{
  "balance_loss": 0.00297,
  "router_z_loss": 0.001,
  "positions": "rope",
  "rope_fraction": 0.5,
  "lr_head": 0.00409
}
Below are experts of layer 10 (counted from 0) of a mixture-of-experts language model. Rows are named router (the router's row for the expert) and show model dimensions 96-191. Each number is 200 + 40 x the weight over its row's rms, rounded and kept within 0 to 999.
After each expert's rows: "gets" lists some tokens that make up at least twice as much of what it gets as of all text. This comes from a sample of Wikipedia text that the model never trained on. Tokens count by the router's weight.

# expert 26
router,169,203,132,158,194,221,180,247,214,163,237,117,188,189,247,178,210,227,224,221,202,215,176,245,158,161,179,167,206,167,178,172,163,260,153,139,253,217,136,204,223,231,151,183,165,228,169,226,211,132,262,189,200,173,190,190,307,208,179,242,187,242,182,217,224,243,234,167,223,175,185,217,214,182,228,221,214,238,238,241,196,104,209,292,167,208,316,215,207,235,187,197,213,164,231,276
gets: " of", " in", " on", " for", " by", " from"

# expert 40
router,197,162,187,134,189,154,220,236,178,219,286,199,194,243,257,111,172,207,185,180,148,211,216,208,130,257,197,128,231,200,112,290,206,230,153,155,283,197,172,232,177,180,170,257,220,193,132,276,213,158,178,234,240,210,236,193,269,210,207,181,290,171,164,196,229,173,199,210,280,206,195,214,271,201,163,198,202,212,203,222,215,205,278,260,173,200,249,266,229,159,165,295,255,194,166,184
gets: " |", "|", " a", ";", " were", "%"

# expert 22
router,130,216,165,152,262,216,228,246,198,218,261,154,161,184,130,188,152,197,249,173,222,216,241,244,194,167,158,117,184,183,251,204,264,223,248,147,227,170,204,165,202,193,238,256,209,231,130,167,169,193,258,193,202,246,249,198,258,167,201,267,195,213,195,208,196,212,209,146,309,231,200,258,214,220,260,189,181,159,223,186,201,152,189,256,160,244,212,199,183,157,238,160,242,132,204,106
gets: "0", "2", "/", "1", ":", "-"

# expert 55
router,249,173,149,218,240,154,201,251,190,192,247,243,256,163,225,208,214,242,238,200,147,207,161,243,214,252,165,133,222,189,224,225,250,230,174,244,240,174,147,167,169,223,195,202,157,232,229,247,248,167,179,202,231,236,197,253,201,178,171,234,234,121,256,223,228,195,203,172,279,191,180,202,178,205,177,213,195,178,232,194,151,179,211,251,202,179,280,225,233,184,172,170,232,227,154,194
gets: " a", " the", " major", " main", " new", " large"

# expert 59
router,219,169,228,175,264,170,198,196,275,183,208,180,262,199,202,141,166,218,199,200,193,215,213,262,240,185,169,179,238,154,237,146,194,256,145,157,224,159,227,151,143,195,195,218,259,257,156,206,226,166,203,252,228,216,144,246,244,147,207,194,252,179,134,189,229,236,117,161,283,185,207,207,248,236,161,222,195,250,216,186,193,160,274,256,107,270,227,133,223,269,172,222,267,194,145,226
gets: ".", "–", ",", " −", " of", " +"

# expert 46
router,174,196,233,181,235,183,197,232,157,218,210,170,218,280,178,193,149,278,238,243,104,179,253,242,249,153,182,222,246,161,234,230,215,296,197,119,187,184,183,170,155,174,254,236,149,214,213,272,199,193,224,206,235,190,201,134,241,210,222,241,131,159,218,179,178,241,221,188,304,184,188,241,288,195,265,165,223,231,203,227,224,164,202,289,145,183,207,185,241,232,130,236,227,170,247,210
gets: " |", "-", ";", "|", ":", " -"

# expert 39
router,129,160,200,188,244,166,227,242,166,245,243,154,153,221,211,197,176,295,231,243,133,248,168,253,188,210,148,182,215,173,217,184,234,238,172,200,289,188,189,179,161,179,172,221,209,230,146,288,248,211,178,188,161,228,208,282,284,197,181,204,176,176,204,158,199,241,210,222,261,241,264,269,212,250,191,183,150,173,298,202,179,182,187,242,188,282,273,156,233,170,237,174,261,158,230,182
gets: "1", "2", "3", "0", "4", "5"

# expert 34
router,165,139,208,241,241,216,188,157,230,249,256,231,193,246,203,169,186,208,253,253,140,284,231,246,150,202,165,165,232,168,204,128,203,189,205,199,250,148,208,218,172,159,174,185,220,240,124,197,267,169,218,180,138,203,187,222,238,175,176,197,174,192,212,228,204,242,221,202,284,207,207,221,202,239,299,157,245,213,214,189,159,143,189,263,159,212,266,199,251,157,175,178,249,153,213,170
gets: "1", "2", "3", "4", "-", "5"

# expert 16
router,109,188,217,116,236,139,192,236,208,190,221,117,243,252,151,187,162,243,220,161,180,233,104,231,148,218,182,229,148,203,216,204,252,254,173,207,245,164,196,233,177,200,188,258,171,207,221,224,206,177,199,206,191,263,120,207,198,150,259,254,183,174,234,187,225,204,213,158,269,170,216,163,195,235,208,186,198,159,191,208,187,199,211,309,188,226,218,182,236,195,203,176,215,214,226,165
gets: " that", " which", " it", " who", " this", " he"

# expert 27
router,136,197,189,206,226,167,238,235,199,194,236,230,250,189,196,156,179,251,188,203,198,231,200,255,212,187,169,161,183,185,222,202,231,218,147,165,224,186,194,262,167,225,224,200,271,201,194,197,259,213,197,189,125,218,230,239,200,216,166,145,245,195,157,158,238,201,240,223,211,160,205,271,256,275,190,179,165,277,194,218,157,171,238,238,192,279,212,232,276,202,164,197,249,207,167,181
gets: " ", "–", "_{", " politician", " Z", " with"

# expert 9
router,238,176,236,192,193,172,165,259,160,194,222,163,260,291,294,119,184,183,225,207,226,229,139,188,161,176,170,100,286,207,256,216,241,268,174,136,310,230,218,137,191,242,240,168,223,190,186,183,177,163,232,175,199,194,183,231,222,188,203,288,212,220,271,201,232,238,163,190,303,165,206,264,241,229,183,212,152,265,238,238,192,184,293,244,209,162,249,185,208,139,154,197,242,180,234,143
gets: " the", "′", " town", " north", " village", " east"

# expert 5
router,124,109,190,136,262,177,179,227,184,165,202,164,263,223,249,142,221,254,267,168,162,232,131,217,192,212,194,156,204,207,200,275,223,229,173,263,183,184,133,133,210,205,198,222,173,205,183,199,242,194,229,187,182,211,235,208,208,179,188,169,198,156,187,186,236,250,216,193,288,179,248,135,229,213,204,157,236,162,205,209,187,212,227,242,271,197,309,217,224,214,187,225,254,183,158,233
gets: " the", " The", " a", "The", "==", " \""

# expert 14
router,176,148,187,164,231,141,140,183,153,198,278,168,270,271,202,144,219,212,247,220,197,240,195,188,183,252,189,158,153,181,158,216,224,185,166,140,212,189,119,281,151,229,134,152,267,266,150,149,264,200,273,195,183,214,195,246,232,179,195,239,169,181,193,210,198,222,219,180,230,202,226,180,211,204,232,158,252,161,171,224,147,156,245,294,205,168,198,214,207,152,173,231,281,186,179,237
gets: " ", " (", " |\n", "(", "|---|---|---|---|\n", " Roth"

# expert 13
router,139,168,165,167,209,136,217,221,192,184,294,159,233,229,215,182,202,281,238,172,197,260,241,278,233,219,154,213,194,74,242,220,130,217,229,171,273,257,179,237,239,207,276,229,188,160,143,170,237,213,233,171,190,165,213,177,218,163,161,170,250,215,164,235,190,171,245,160,297,146,191,220,214,155,152,193,203,220,195,224,182,199,246,255,239,177,213,256,244,190,207,231,202,162,230,157
gets: " United", "-", "==", " U", " American", " British"

# expert 45
router,178,201,133,153,249,226,191,208,255,178,260,237,234,227,240,218,194,243,215,224,189,215,241,184,196,185,176,174,251,156,235,196,197,260,211,242,291,220,117,169,187,180,172,174,163,241,150,186,211,161,199,205,126,173,185,170,240,203,255,277,186,189,192,229,155,194,175,128,257,157,231,180,229,244,242,258,207,168,195,235,154,133,215,276,136,228,283,215,258,208,250,191,255,200,154,198
gets: ",", "),", ";", "\",", " when", ":"

# expert 36
router,201,202,217,146,197,198,237,192,173,188,271,195,277,238,245,162,176,229,250,209,176,222,201,254,204,227,100,178,174,125,218,185,220,327,192,185,248,191,199,229,247,257,219,204,269,248,163,217,229,139,231,211,208,150,200,203,170,223,174,200,134,245,154,201,261,192,200,159,294,211,231,210,229,169,182,162,215,235,195,212,205,171,205,200,185,232,266,211,257,183,204,202,238,176,239,161
gets: " |", ":", "|", ";", "-", " as"

# expert 50
router,149,140,206,196,204,149,246,296,197,235,235,202,177,186,177,208,203,227,257,189,184,255,122,245,230,215,214,238,234,212,259,170,162,239,160,115,238,155,95,217,194,200,198,151,191,244,148,182,220,157,197,140,127,177,233,184,220,199,234,232,161,221,199,246,222,213,218,203,193,190,209,182,215,168,200,163,175,197,211,229,154,162,214,219,159,218,230,182,172,256,228,180,184,143,207,230
gets: "0", " had", "5", "3", "6", "4"

# expert 20
router,114,143,148,134,202,197,198,196,179,189,214,218,227,234,174,99,163,207,256,265,147,256,217,260,217,255,154,138,225,203,117,154,191,261,186,135,255,227,152,151,164,206,203,161,203,256,192,191,244,174,191,147,162,224,227,215,299,124,151,318,187,159,179,225,181,252,185,181,272,182,229,236,235,250,184,87,198,204,232,231,200,158,171,259,141,181,275,163,228,183,187,194,217,255,192,219
gets: " L", " B", " M", " S", " T", " R"

# expert 12
router,204,146,227,140,258,227,232,286,192,194,231,154,209,257,197,121,179,215,234,212,190,250,206,219,203,144,176,180,242,157,159,169,208,263,217,212,246,222,186,121,166,207,233,141,255,168,238,232,264,190,239,189,175,204,163,145,256,161,231,275,215,197,144,171,244,208,144,219,210,218,239,261,229,197,234,139,210,219,252,309,183,177,250,265,158,227,212,184,164,186,207,216,317,225,217,251
gets: ".", ".\n\n", ").", "–", "\".", ".\""

# expert 31
router,173,106,143,164,188,144,226,198,206,192,228,159,227,200,256,166,130,176,197,159,236,264,186,196,237,244,254,155,186,187,192,202,218,261,236,226,265,177,174,162,188,210,222,156,148,228,146,222,197,210,220,256,215,200,229,210,242,177,192,202,220,178,221,184,165,224,221,146,260,245,183,248,196,234,170,142,170,189,225,240,237,153,235,226,162,214,232,177,247,217,218,158,229,207,212,146
gets: "\n", "-", ")\n", "S", "\n\n", " /"

# expert 57
router,204,177,196,217,167,227,177,242,169,163,270,167,249,157,192,187,199,225,192,235,154,263,195,223,120,191,123,192,167,191,134,176,226,248,124,184,244,178,165,182,212,237,180,163,170,250,121,215,222,174,223,193,115,156,245,228,321,160,167,232,244,208,205,247,246,228,150,226,222,193,201,198,172,198,266,157,175,219,208,201,176,113,205,269,145,192,208,209,261,231,221,184,160,179,243,248
gets: " |\n", ".\n\n", " in", "\n\n", " |\n\n", "==\n"

# expert 17
router,228,141,242,233,128,138,179,190,137,105,212,166,243,217,178,134,148,211,179,208,195,226,178,166,177,206,166,147,223,150,133,162,195,247,179,155,205,213,165,262,225,259,238,178,201,276,209,256,259,199,229,200,146,215,207,249,204,205,208,187,212,215,198,221,222,272,269,100,263,216,238,211,173,163,233,174,173,208,253,245,172,178,223,243,131,229,290,255,231,228,213,200,185,201,188,186
gets: ")", "\"", ";", "%", " —", "."

# expert 11
router,189,127,204,168,230,210,186,222,172,240,215,171,211,208,249,163,215,175,281,175,184,231,139,201,241,229,180,194,242,111,258,155,226,276,191,214,253,164,206,228,177,203,202,203,177,189,110,204,246,149,216,241,160,187,177,156,203,202,193,231,176,153,182,197,184,163,190,152,237,252,307,234,227,232,294,180,185,184,252,233,178,199,211,279,192,228,297,274,196,207,159,164,249,232,233,179
gets: ",", ":", "-", " |", "|", " the"

# expert 21
router,201,143,181,136,213,207,252,268,254,212,327,268,221,221,170,163,238,239,243,186,229,279,187,305,195,230,177,168,254,209,175,197,200,251,178,172,183,171,117,157,176,203,256,225,185,209,122,150,253,187,256,171,196,216,243,275,310,169,207,251,243,250,160,193,218,283,209,160,244,225,206,285,209,268,260,270,147,217,191,232,206,114,180,230,166,223,237,247,187,186,183,218,194,247,173,193
gets: " (", " O", " Best", "%", " o", " South"

# expert 41
router,196,128,248,171,222,271,265,268,164,141,238,194,201,208,210,176,159,235,210,265,206,187,218,295,209,240,165,197,197,204,234,190,162,265,206,166,222,185,179,239,152,227,201,149,237,177,176,234,172,163,226,186,161,221,196,195,256,182,146,184,165,205,198,240,289,223,211,180,277,166,187,220,235,201,204,209,182,175,200,201,182,217,274,284,160,247,275,225,276,186,254,228,268,192,189,204
gets: "0", "9", "1", "2", "8", "7"

# expert 48
router,224,108,143,216,233,160,273,196,245,217,208,215,207,255,152,253,200,150,207,246,148,170,185,197,246,205,143,174,134,156,193,200,152,212,213,155,250,240,184,206,172,256,209,187,199,157,189,231,293,182,222,221,161,147,216,216,202,221,162,254,223,209,160,190,203,233,261,187,279,196,209,261,269,235,177,166,185,236,235,176,211,215,195,227,191,163,238,201,236,150,245,194,174,206,242,172
gets: "2", "3", "4", " Total", " Location", "7"

# expert 61
router,195,147,86,168,181,128,195,180,260,231,234,196,255,200,176,200,208,198,222,211,175,253,164,256,226,198,191,210,208,179,187,261,211,308,230,234,239,175,131,204,164,180,215,202,136,226,179,274,212,176,235,264,235,189,120,245,206,177,227,270,197,247,211,247,274,190,275,166,244,191,207,247,143,211,225,199,196,206,178,211,188,95,209,248,201,224,338,239,173,212,197,143,188,230,196,182
gets: " an", " \"", " de", " Al", " al", " An"

# expert 33
router,191,154,167,199,167,251,201,232,236,175,199,202,215,211,198,192,156,200,246,185,219,251,202,196,182,242,199,169,181,223,228,192,228,236,157,95,226,145,157,173,205,182,174,224,197,177,140,233,212,182,275,247,206,207,215,184,185,202,236,215,145,339,145,208,214,192,208,204,245,187,235,287,202,250,229,184,199,195,295,244,174,207,192,239,200,220,267,179,228,218,222,206,275,220,196,145
gets: " has", " have", " had", "f", "p", "d"

# expert 4
router,251,150,235,198,218,119,193,176,276,225,187,194,197,182,181,192,147,178,245,250,208,228,157,230,164,176,181,133,151,112,159,173,173,254,146,158,194,178,132,197,205,185,193,252,189,282,220,206,178,136,262,173,200,191,160,268,243,260,204,248,212,187,201,227,256,258,219,176,258,184,282,185,275,217,256,242,180,262,222,208,216,240,207,259,191,267,267,185,197,285,228,142,226,186,203,181
gets: " to", "–", " in", ")", " on", " –"

# expert 37
router,109,118,148,148,180,147,129,223,200,208,233,204,210,221,217,173,200,218,229,219,200,245,171,252,215,188,178,170,160,211,190,213,208,232,184,168,243,144,139,149,142,274,216,203,197,202,200,299,174,163,234,213,192,233,207,227,230,193,167,277,247,216,119,207,204,270,238,152,302,216,229,190,209,234,153,208,209,190,238,266,242,121,192,288,181,162,249,224,298,230,224,208,236,190,150,168
gets: " (", " New", " re", " \"", " a", "New"

# expert 32
router,212,154,177,170,263,197,146,253,182,201,265,172,240,181,228,219,199,260,193,208,163,261,241,245,204,210,157,205,147,169,174,295,215,224,204,199,271,188,162,205,177,152,202,196,140,239,197,312,234,166,166,157,215,241,160,224,181,173,166,233,205,225,195,259,241,224,228,183,283,191,231,256,166,203,240,237,191,208,216,222,105,173,251,255,74,252,252,226,180,104,204,197,209,185,199,134
gets: " his", "'s", "th", " her", " first", " their"

# expert 30
router,195,144,154,188,258,178,184,213,228,171,236,240,239,181,236,206,199,222,163,183,166,221,164,280,181,129,165,204,165,206,160,208,170,299,239,139,301,132,109,173,213,200,226,160,175,230,198,246,165,151,207,218,197,153,203,211,309,145,244,193,203,197,186,231,243,150,222,182,265,225,192,234,225,172,147,168,152,199,252,137,176,192,164,247,148,274,215,278,231,143,249,198,213,179,241,195
gets: "6", "5", "7", "4", "3", "2"

# expert 35
router,180,142,158,146,173,180,240,225,209,213,242,161,204,247,248,217,187,278,216,167,91,234,223,224,197,282,171,181,202,115,202,220,187,216,102,188,271,181,126,185,180,234,111,139,184,204,186,209,259,199,187,243,194,197,221,207,213,172,213,259,202,186,180,195,259,218,207,185,261,165,167,271,241,169,152,212,228,198,246,221,159,212,228,305,181,190,246,210,168,247,189,217,196,219,189,207
gets: " and", " to", " as", " with", " or", " but"

# expert 52
router,211,153,175,185,235,189,156,185,248,227,258,207,292,316,254,123,170,243,208,250,102,209,126,227,176,269,218,216,281,148,219,215,186,295,155,132,278,182,143,218,176,147,222,226,206,187,176,253,192,199,223,236,203,228,172,245,243,193,271,233,230,210,219,269,262,231,220,168,273,259,258,269,276,136,202,180,192,242,184,234,127,242,203,270,209,199,214,257,205,198,166,192,157,203,207,204
gets: " ", " is", " (", " San", " North", " West"

# expert 25
router,200,162,107,159,232,225,206,229,168,160,202,237,224,180,194,189,118,230,220,212,209,225,153,278,164,248,122,223,248,203,238,281,177,184,120,132,288,200,215,214,175,246,212,143,173,197,222,223,242,174,258,190,208,196,148,212,207,158,206,223,215,251,193,118,220,204,277,118,240,209,198,264,208,231,200,128,172,195,252,186,104,156,201,197,168,225,239,221,217,191,221,230,287,169,148,159
gets: " was", " is", " were", " are", " be", " been"

# expert 8
router,230,127,171,156,205,161,151,252,123,174,298,178,217,169,225,144,159,256,211,213,174,241,198,280,202,210,179,143,208,203,166,263,151,201,164,157,246,233,197,224,184,156,199,212,163,232,213,217,222,183,187,192,165,191,213,230,230,171,159,245,170,184,195,249,262,194,180,164,258,187,205,218,198,226,218,202,165,218,243,234,169,155,206,310,142,233,266,217,227,221,166,156,229,204,215,181
gets: " of", " other", " their", " some", " its", "'s"

# expert 1
router,147,149,184,125,291,215,187,189,223,209,257,155,224,262,241,157,141,246,213,206,179,211,182,234,170,279,173,191,189,182,218,147,178,216,204,210,196,199,197,163,213,171,187,194,185,247,148,221,187,170,207,198,148,224,242,292,222,194,235,243,196,153,202,201,255,268,217,206,263,204,195,209,165,218,267,162,195,204,242,150,154,190,242,241,189,200,205,221,181,185,256,188,267,217,227,170
gets: "\n", "1", ".\n", ")\n", "9", " one"

# expert 7
router,186,198,68,198,177,231,160,242,194,155,301,158,212,224,175,143,174,222,246,149,152,172,169,213,192,200,64,136,216,176,229,158,141,228,226,188,257,199,232,182,135,194,220,172,201,201,199,213,237,161,235,188,232,215,257,192,252,201,141,229,203,238,185,221,249,205,206,211,254,235,209,216,209,250,175,170,211,159,282,211,186,221,219,204,195,179,275,240,232,223,241,143,178,227,234,192
gets: " (", "–", "born", ":", " m", " born"

# expert 43
router,249,134,171,142,237,79,160,189,242,219,229,209,194,245,232,199,210,160,253,216,135,191,155,226,198,217,198,156,192,206,213,147,188,250,236,157,312,120,151,188,226,191,164,170,244,236,126,221,222,147,215,192,155,176,168,233,221,125,187,233,233,225,154,263,251,289,158,164,241,176,210,221,258,235,120,188,217,213,185,237,161,135,163,250,199,192,227,204,195,211,232,169,241,180,182,182
gets: "\n", " W", " L", ";\n", ")\n", " C"

# expert 0
router,204,184,212,161,203,179,134,214,139,265,266,121,217,214,188,179,170,243,207,301,149,200,246,210,169,184,104,184,236,209,238,217,194,244,250,141,277,210,156,148,158,171,228,221,202,219,124,254,193,150,243,206,151,181,188,198,266,235,180,219,239,206,217,188,257,235,227,229,259,181,213,208,240,221,220,186,162,246,244,184,205,208,167,255,155,217,251,193,192,158,194,191,228,178,240,191
gets: "0", "5", "6", "4", "8", "7"

# expert 24
router,201,216,144,181,181,195,201,201,179,272,269,194,242,259,207,181,180,255,238,214,75,176,202,216,204,178,137,137,137,154,177,175,147,259,144,210,273,157,168,147,136,245,226,206,200,170,142,280,161,133,163,217,180,184,183,238,280,131,240,195,217,153,195,161,206,228,201,197,248,187,180,219,176,182,238,196,160,204,249,201,208,178,178,300,155,201,224,164,239,225,193,198,195,144,165,243
gets: "1", "2", " to", "3", " can", " would"

# expert 54
router,165,194,167,155,166,230,219,281,205,213,212,120,198,233,184,104,181,223,178,257,169,213,145,267,216,198,131,138,230,208,201,217,190,207,208,132,245,195,151,186,179,250,273,206,213,215,189,239,246,114,231,196,120,171,312,164,224,185,191,273,239,195,151,207,234,220,154,174,320,205,205,223,187,228,248,150,221,213,270,214,180,217,274,283,169,186,179,174,229,209,240,194,180,165,216,137
gets: " St", " No", " M", " J", " G", " R"

# expert 28
router,213,202,149,223,235,226,208,195,246,173,294,176,204,206,254,200,168,186,229,236,215,197,122,243,171,222,177,209,115,198,218,184,173,244,235,199,222,124,119,215,171,155,215,215,182,247,189,224,185,152,194,182,208,195,239,180,217,214,156,223,220,268,194,140,192,188,246,205,273,214,231,166,183,168,135,178,192,225,225,201,192,151,278,283,163,232,248,192,286,255,221,124,249,169,224,182
gets: " |", " –", " was", "==", ")", "-"